Below are experts of layer 3 (counted from 0) of a mixture-of-experts language model. Rows are named router (the router's row for the expert) and show model dimensions 240-319. Each number is 128 + 32 x the weight over its row's rms, rounded and kept within 0 to 255.
After each expert's rows: a language model's description of what the expert responds to. This comes from a sample of Wikipedia text that the model never trained on.

# expert 39
router [102 115 131 147  98 156 145 110 136 106 178 176 214 165  97 120 102 116 117 113 111  76  88 169 157 125 100 175  97  47 124  79 138 150 184 142 132 124 150 110 136 150 121 135 103 142 140 148  87 128 109  63 113 109 136 151 121  88 104 146 145 133  95 137 103 129 147 158 174  98 139 114  91 175 107 102 159 162 123 112]
What it handles: Nouns after possessives. Nouns and modifiers right after his, her, their, its or 's, such as work, album, own, first, favourite, stablemates.

# expert 27
router [128 195 161 130 102 192 129  92 106 147 184  92 149 134  65 105 106 152 102 120 123 106 141 155 105 184  74 117 113 165 145 155 131 147  70 104 114 119 122 103  65 137 126 152 188 127  83 128 125 101 161 107 163 154 125 160 187  89 120 131 162 133 172 141 142 122  75 135  57 124 150 112 166 102 153 153 171 187 126 192]
What it handles: Table cells and letter fragments. Table pipes, separator rows and country codes (ARG, ROU) in sports tables, plus letters after a capital, like U+l(rik), O+b(jective).

# expert 7
router [130 121 119  89 170 111 167 101  93  60 120 111  92 144  96 151 119 117  88 120 138 169 113 162 161 156  80 140 143 101 121 162 139 149 154 124 111 146 128  93 100 146 124 167 138 113 123 142 179 131 124 139  60 149 124  75 117 112 121 171 163  97 157 160  79 140 158  93 184 155 142 140 124 159 155 109 174 191 103 173]
What it handles: Years in parentheses, occupations. Opening parenthesized years like (198, (200 and year-range pieces in filmography tables, plus the man in Businessman, Congressman.

# expert 2
router [ 88  83 118 141 101 168 172 102 170 115 184 175 139 138 135 168 149 153 130 103  89  84 145  71 161 120 126 161  82 113  97 171 175 159 115 115 144 113 160 129 114  93 150 167 167 132 210 159 145 140 155 121 125 135 146 157 102 162  75 115  88 123 108  97 116 138 125 152  71 125  96 107  89 219 127  76 141 127 136 135]
What it handles: Nouns after articles. Common nouns right after the or a, often heading an of-phrase, such as part of, result of, the line, the group.

# expert 38
router [ 97 101 149 164 113 141 114 110 129 123 119 100 134  79 105 141 105 144  67 147 115  84  94  88  97  41  82 116 153 142 103 130 145  89 184 165 119 112  92 121 116 138  80 133  96 166  87  87 168 103 111 138 174  87 143  57  68  37 116 130 141 183 100 101  78 125 136 112 141 130 119 121  68 140  91 151 167 106 150 127]
What it handles: Family and life events. Kinship and life-event words in biographies, after his or her, such as married, daughter, wife, parents, death.

# expert 30
router [147 117 130 131 100 150 140 151 100  85 131 121 141 146 143 113 138 131 156  84 128 127 144  38  72 120  99 144 162 119 177 205 144 186 115 135 113 119 112 100 109 109 167 132 153 154 144 163  72 184 144 189 179 108 137  98 125 154 123 123 110 190 102  90 128 136 102 156 149 134  93 148 158  79  88 118 202 140 133 123]
What it handles: Buildings, roads, stations. Nouns and verbs describing buildings, stations, roads and locations, e.g. station, roof, tower, passes, linking, landmark.

# expert 41
router [122  87 150 164 108 152 176 144 156 177 142  99 118 142 109 121  95 177 114 120  94 165 159 152  71 153 149 141 131 119 146 156 100 129 111  71 164 110 135 142 119 142 123 163 130 134 153 181 145 104 119 122  94 156 172 120 183 113 124 106 108 163 107 132  69 192 138 113 187 116 176 173  67 123 142 167 141 168  88 104]
What it handles: Mid-word syllable pieces. Inner syllables of longer words, often technical or medical, such as lon in monoclonal, rom in nedocromil, Par in Parl.

# expert 42
router [121 132  84  93 153  61 135 188  93 144 102 144 118 167 121 115 142 152 114 164 108 139 132  77  54  50 121 107 149 186 176 152 116  79 129 115 169 146 145 128 141 176 121 136 142  51 122  74 115 124  84 169  91 140  93 159  63 121 133 110 145 130 147 151 133 180 155  78 133 172 138 177 114  92 176 124 159 131  96 149]
What it handles: Digits and mid-word fragments. Single digits in coordinates and table numbers, plus short word-internal fragments of foreign names and Japanese text.

# expert 25
router [140  86  69 175 124 105  78 180 125 132 132  59 118 172 158 106 114 187 183 140 132  73 193  95 159 125 122 111 145 172  59 198  92 131 124  96 105 132  94 139 140 180 177 100 112 147  78  91 118 172 222 133 149 147 129 106 129 122 143 184 121 155 135 138 168 158 154 152 137 102  82 140 150 155  94 100 100 143 174 164]
What it handles: Slavic and foreign letters. Inner letters of Polish, Slavic, German and Greek names, in Latin, Cyrillic or Greek script, such as Białystok, Krzysztof, -ski, -stein.

# expert 24
router [128 150 140 112  93 136 112 114 182 101 150 103 110  77 120  68 100 147  18 146 139 122 121 178 177 137 124 146 147 133  99 138  93 122 140 146 100 129  77 140 145 147  71  83  99 182 170  94 128 110  91 100 149 143 117  54 133  49 150  77 161 138 125  73 151  85  86  80 149  50 106 126  90 149 134 132 129 120 146 164]
What it handles: Biographical action verbs. Past-tense career verbs after he, she or a surname in biographies, such as served, wrote, named, released, appointed.

# expert 37
router [155 146 139 150  95 171 115 102 120 138 166 142 199 153 170 101 135 171 132 131 159 126 141 152 143 165 119 136 124 126 111 144  91 182 156 129 169 161  98  69 140  54 127  89 139 162 156 167 126  98 149  80  91 109 105 103 173 117 105 158 141  94 144 162 124  57 129 129 183  80 111  57 139  94 118 162  85 114 141 140]
What it handles: Titles, exclamations, country codes. Words inside song or album titles and credits, such as You Won't, I Punch You!, plus Nominated, Won, USA, and indented breaks.

# expert 40
router [ 89 205  78 124 129 119  93 180 121 125 137 109 146 183  94  65  62 123 126  95 174 110 124 203 130 123 145 122 174 103 176 141 131 106  88 101 136 121  96 190 152 174 134 146 112 147 103 164  96 158 150 137 102 139 148 116 106 119 119 143 163 144 117 155 158 137 121 188 186 165  94 103 108  94 134 145 122  94  75 126]
What it handles: Years in dates. Year numbers after a month or in, often in sports schedules and biographies, such as 7 March 1903, in 2005, 2020.

# expert 9
router [ 50 216 102 135 164 149 109 150  99 158   0 107 116 144 123 146 106 127 156  88 106 134 105 108 116  94 146 131 145 168 182 118 107  74  88  73  61 109 130 116 140 124 162 127 112 139 165  97 129  69 128 137 157 132 182 114  98 127 154 142 171 154 171 130 122 144 158 163 113 134 102  86 106 123 108 184 185 111 122 110]
What it handles: Sports scores and numbers. Score parts and numbers in sports results and tables, like 3-2, W 34–27, 6–4, and days in dates and coordinates.

# expert 15
router [142 138 190 130  93 101 103 151 104 106 127 195  74 162 150 186 153  79 160 135 155 122 156  79 123 152 136 125  59 140 138 112  95 152 111  88  81 144 105  36 101 142 209 104 111  89 113  82  40 133 139 105 134 103 102 101 152 146 131  83 130  80 169 154  68 152 165 139  61 116 138  99 185  58 151 178 124 155 153 156]
What it handles: South Asian name fragments. Pieces inside foreign personal and place names, especially Indian ones such as Singh, Raj, Guj, Dh, and others like K+arg, Kh+art+oum.

# expert 12
router [137 152 133 160 134 178 151  86 164 133 174 170 155 136 119 179  67  98 138 100 120 140 135 160 173 144 113 122  83  98  64  88 138 167 117 103 133 112 184  97  99 104 145 135 183 136 136 168  99 161 153  90 117  79 136 158 119 196  79 162  68 131  85  70 118  95 128 136  62 176  93 107 116 140 155 121 120 149 173  81]
What it handles: Institution and place nouns. Nouns for organisations and places after the or a proper adjective, e.g. Court, Foundation, government, village, University.

# expert 45
router [ 83 167  67  85 153  87 152 141 101 146 135 176  97 163 128  90  79 120 103  98  90 114 129  83 103 124 124 101 131 128 146 167 170 126 141 178 173  85 138 152 177 123 148 181 154  83 136  75 131 124 115 186  99 143 147 163 113 132 164 126  97 152 135 109 111 176 195 106 102 152 115 196  70 163 167 135 130 118 107 130]
What it handles: Consonant-cluster word pieces. Word pieces inside ordinary and foreign words, like dra+ch+ma, c+ust+ody, fre+ight, and minutes or seconds in coordinates.

# expert 57
router [101 142 129 207 127 144  31 116 144 100 149 134 175 164 131 102 123  99  69 121 125 104 120 152 152 146 116 122 134  70 153 110  95  89 115  93 156  58  85  93 101 133 171 113 132 181 136 137 123 144 141 128 149 100 119 167 138  92  74 142 146  90 180 160 155  57  96 152 175 184 107 148 150 110 109 156  78 120 125 142]
What it handles: Numbers and list-end punctuation. Numbers in tables, dates and codes (425, 2011, 5:42), and words ending with comma or quote in credit lists.

# expert 61
router [ 94 144 217 148 129 149 140 164 152 163 195 169 138  99 117  96 107 110  47 123 100 100  92 183 154 171 133 102  99 127 145 145  49 144 124 171 143 114 124 140  92 153 105 115 117 180  86 161 142 174 115  81  97  92 153 127 179 142  69 144 131  87 125 163 167 122 159 126 183  96 153  68  94  54  90 170  96  75  62  96]
What it handles: Government, military, technology words. Word endings and nouns about states, military forces and technology, such as underway, United States, Force, Navy, computer, Skytrain.

# expert 44
router [ 84 192  73 109 163 138 110 142 128 154  66 131  88 153 153 146  76 170 116 112 110 113 155  84 110 133 151 177 135 154 135 159 115 100 111 144 115  76 130 142 124 188 140  84  78 107 144 123 112  87 156 112 111 132 159  84  64  78 178 115 134  83 169 150  46 210 146 142 181  94 114 128 110 145 142 171 119 102 133 138]
What it handles: Name word pieces. Middle pieces of proper names, mostly personal and place names in lists and tables, such as Ros-m-alen, John, Ron, Lind-st-rom.

# expert 13
router [100  82 178 126 154 147 106 105 118 130 161 134 117  69 131  82 141  75  98 137 163 135  98 107 166 118 153 116  36 123 154 126 147 114 155 159 128 124 152 150 125 100  95 110 134 154 146 177 120 116 107  50 111 116 101 127 195  87 101 129 111 153 103 116 116 135 118  98 144 131 116 129 155 100 130 153 179 135 110 121]
What it handles: Politics and rights vocabulary. Word pieces and words in texts on politics, protest and human rights, such as against, protect, arrested, social, criticize, demanding.

# expert 62
router [101 131  79 160 173 149  76  99 147 115 122 107 139 167 208  96 132 130 139 135 152  90 115 167 177 143 182 104 154 133 164 148  98  78 104 110  96 102 136  55 121 122 147 146 109 129  83  67 168 135 113  68 155 181 184 123 114 107 195  92 166 130 177 157 129 134 158 126 185  69 108  56 137 109 173 108 128 133 139 145]
What it handles: Names and codes in tables. Names, country codes and labels in sports and chart tables, such as GK, GER, NOR, Billboard, number one, plus surname endings.

# expert 3
router [ 52  95  94  96 178  92 159 157 138 121  66 131 108 141  54 129 110 110 164 109  59 143 109  85 134  84 142 127 177 180 168 108 136 162 100 122 210 121 109 133 149 147 118 118 120 158 150  91  98  54  75 117 118 136 158 117  97 103 165 123 191  91 168  83  94 161  89 119 139 118 162 130  88 160 130 154 156 112  99 104]
What it handles: Word-initial pieces after capitals. Second fragments of words after a single capital or short stem, like L+ect(ure), M+ad(ison), L+ubl(in), emb, dec, enc.

# expert 26
router [104  92 162  57 132 102 140  98  99  96 134  65  96  97 118 117  99 174 123 146 138 181 124 129 104  88 190 106 115 142 107 134  98  83 142 146 126  90 135 140 121  57  77  98  84  70 128 111 172  99 101 183  82 160 116 103 138  85 167  61 124 113 114 168 101 152 145 132 141  57 118 192 129 140 169 124 151 154  78 106]
What it handles: Mid-word fragments. Short letter fragments inside words, often after a split-off first letter or in LaTeX, Hebrew or Greek text, such as th-o, cl-on-es.

# expert 29
router [130 111 115 132  97 107 142 166 165 123 176 143 186 151 168 139  78 158 193 156 141 165  80 138 130 135 146 150  98 141  93 107 147 154 113 102 105  70 101 126 133 129 145  94 135 137  99 133 125 117 114 144  86 138 107 157 163 122 178 170 141  94 150 119 160 116  94 172 173  89 129 195 158 191 126 113 141 149 152 197]
What it handles: LaTeX math notation. Tokens inside LaTeX formulas after $, \, }, _ such as Greek letters, operators, left/angle, and word pieces like ular.

# expert 53
router [118 137 139 133 155 114 135 141 116  99 112 130 136 200 117 120 121 140 112 116  86 138 189 124  86 188 125 133 170  83 118 147 127 144 105 104 111  98 111 121 112 149 114 169 149 120 161 203 127 131 145 200 151 107 105 212  72 183 146  98  90 147 108 136 142 108 139 105 148 130 176 117 147 123 115 120 103  63 139 118]
What it handles: Geographic infobox fields. Location labels, degree and minute symbols, °E/°W, UTC+, elevation and NRHP dates in place infoboxes and coordinate lines.

# expert 11
router [171 162 144 109 102 140 141 134  80 147 143 163 129 118 112  80 113  90  77  63 174 136  75 187 189 158 132  84 137 146  92 121  86 127 145  89 153 131 108 168 175 117 146 121 193 168 169 151 120 124 107 115 130 102  92 134 153 123  64 177 175 126 154 173  97 111 138 103 107 177  96 206 147 159 108 170 149 102 115 126]
What it handles: Past participles, event verbs. Past-tense or participle verbs of creation and events after was/been, such as published, developed, founded, released, and Composed.

# expert 63
router [150 173  91 159  78 162 115 133 137 120 179 139 132 122  96 114  88 115 105  76 121 160 113 121 167 163  88 139 122 127 168 150 140 112 175 125  92 117 131  94 146 170  73  88 115 184 165 160 106  75 135 138  86  83  91 108 125  68  95 147  81  90  70 103 115 104 130 102 161 108 123  71 158 107 136 119 111  80 124 103]
What it handles: Institution and office titles. Words in titles of offices and institutions, like University, State, President, General, Secretary, often after of, New or a name.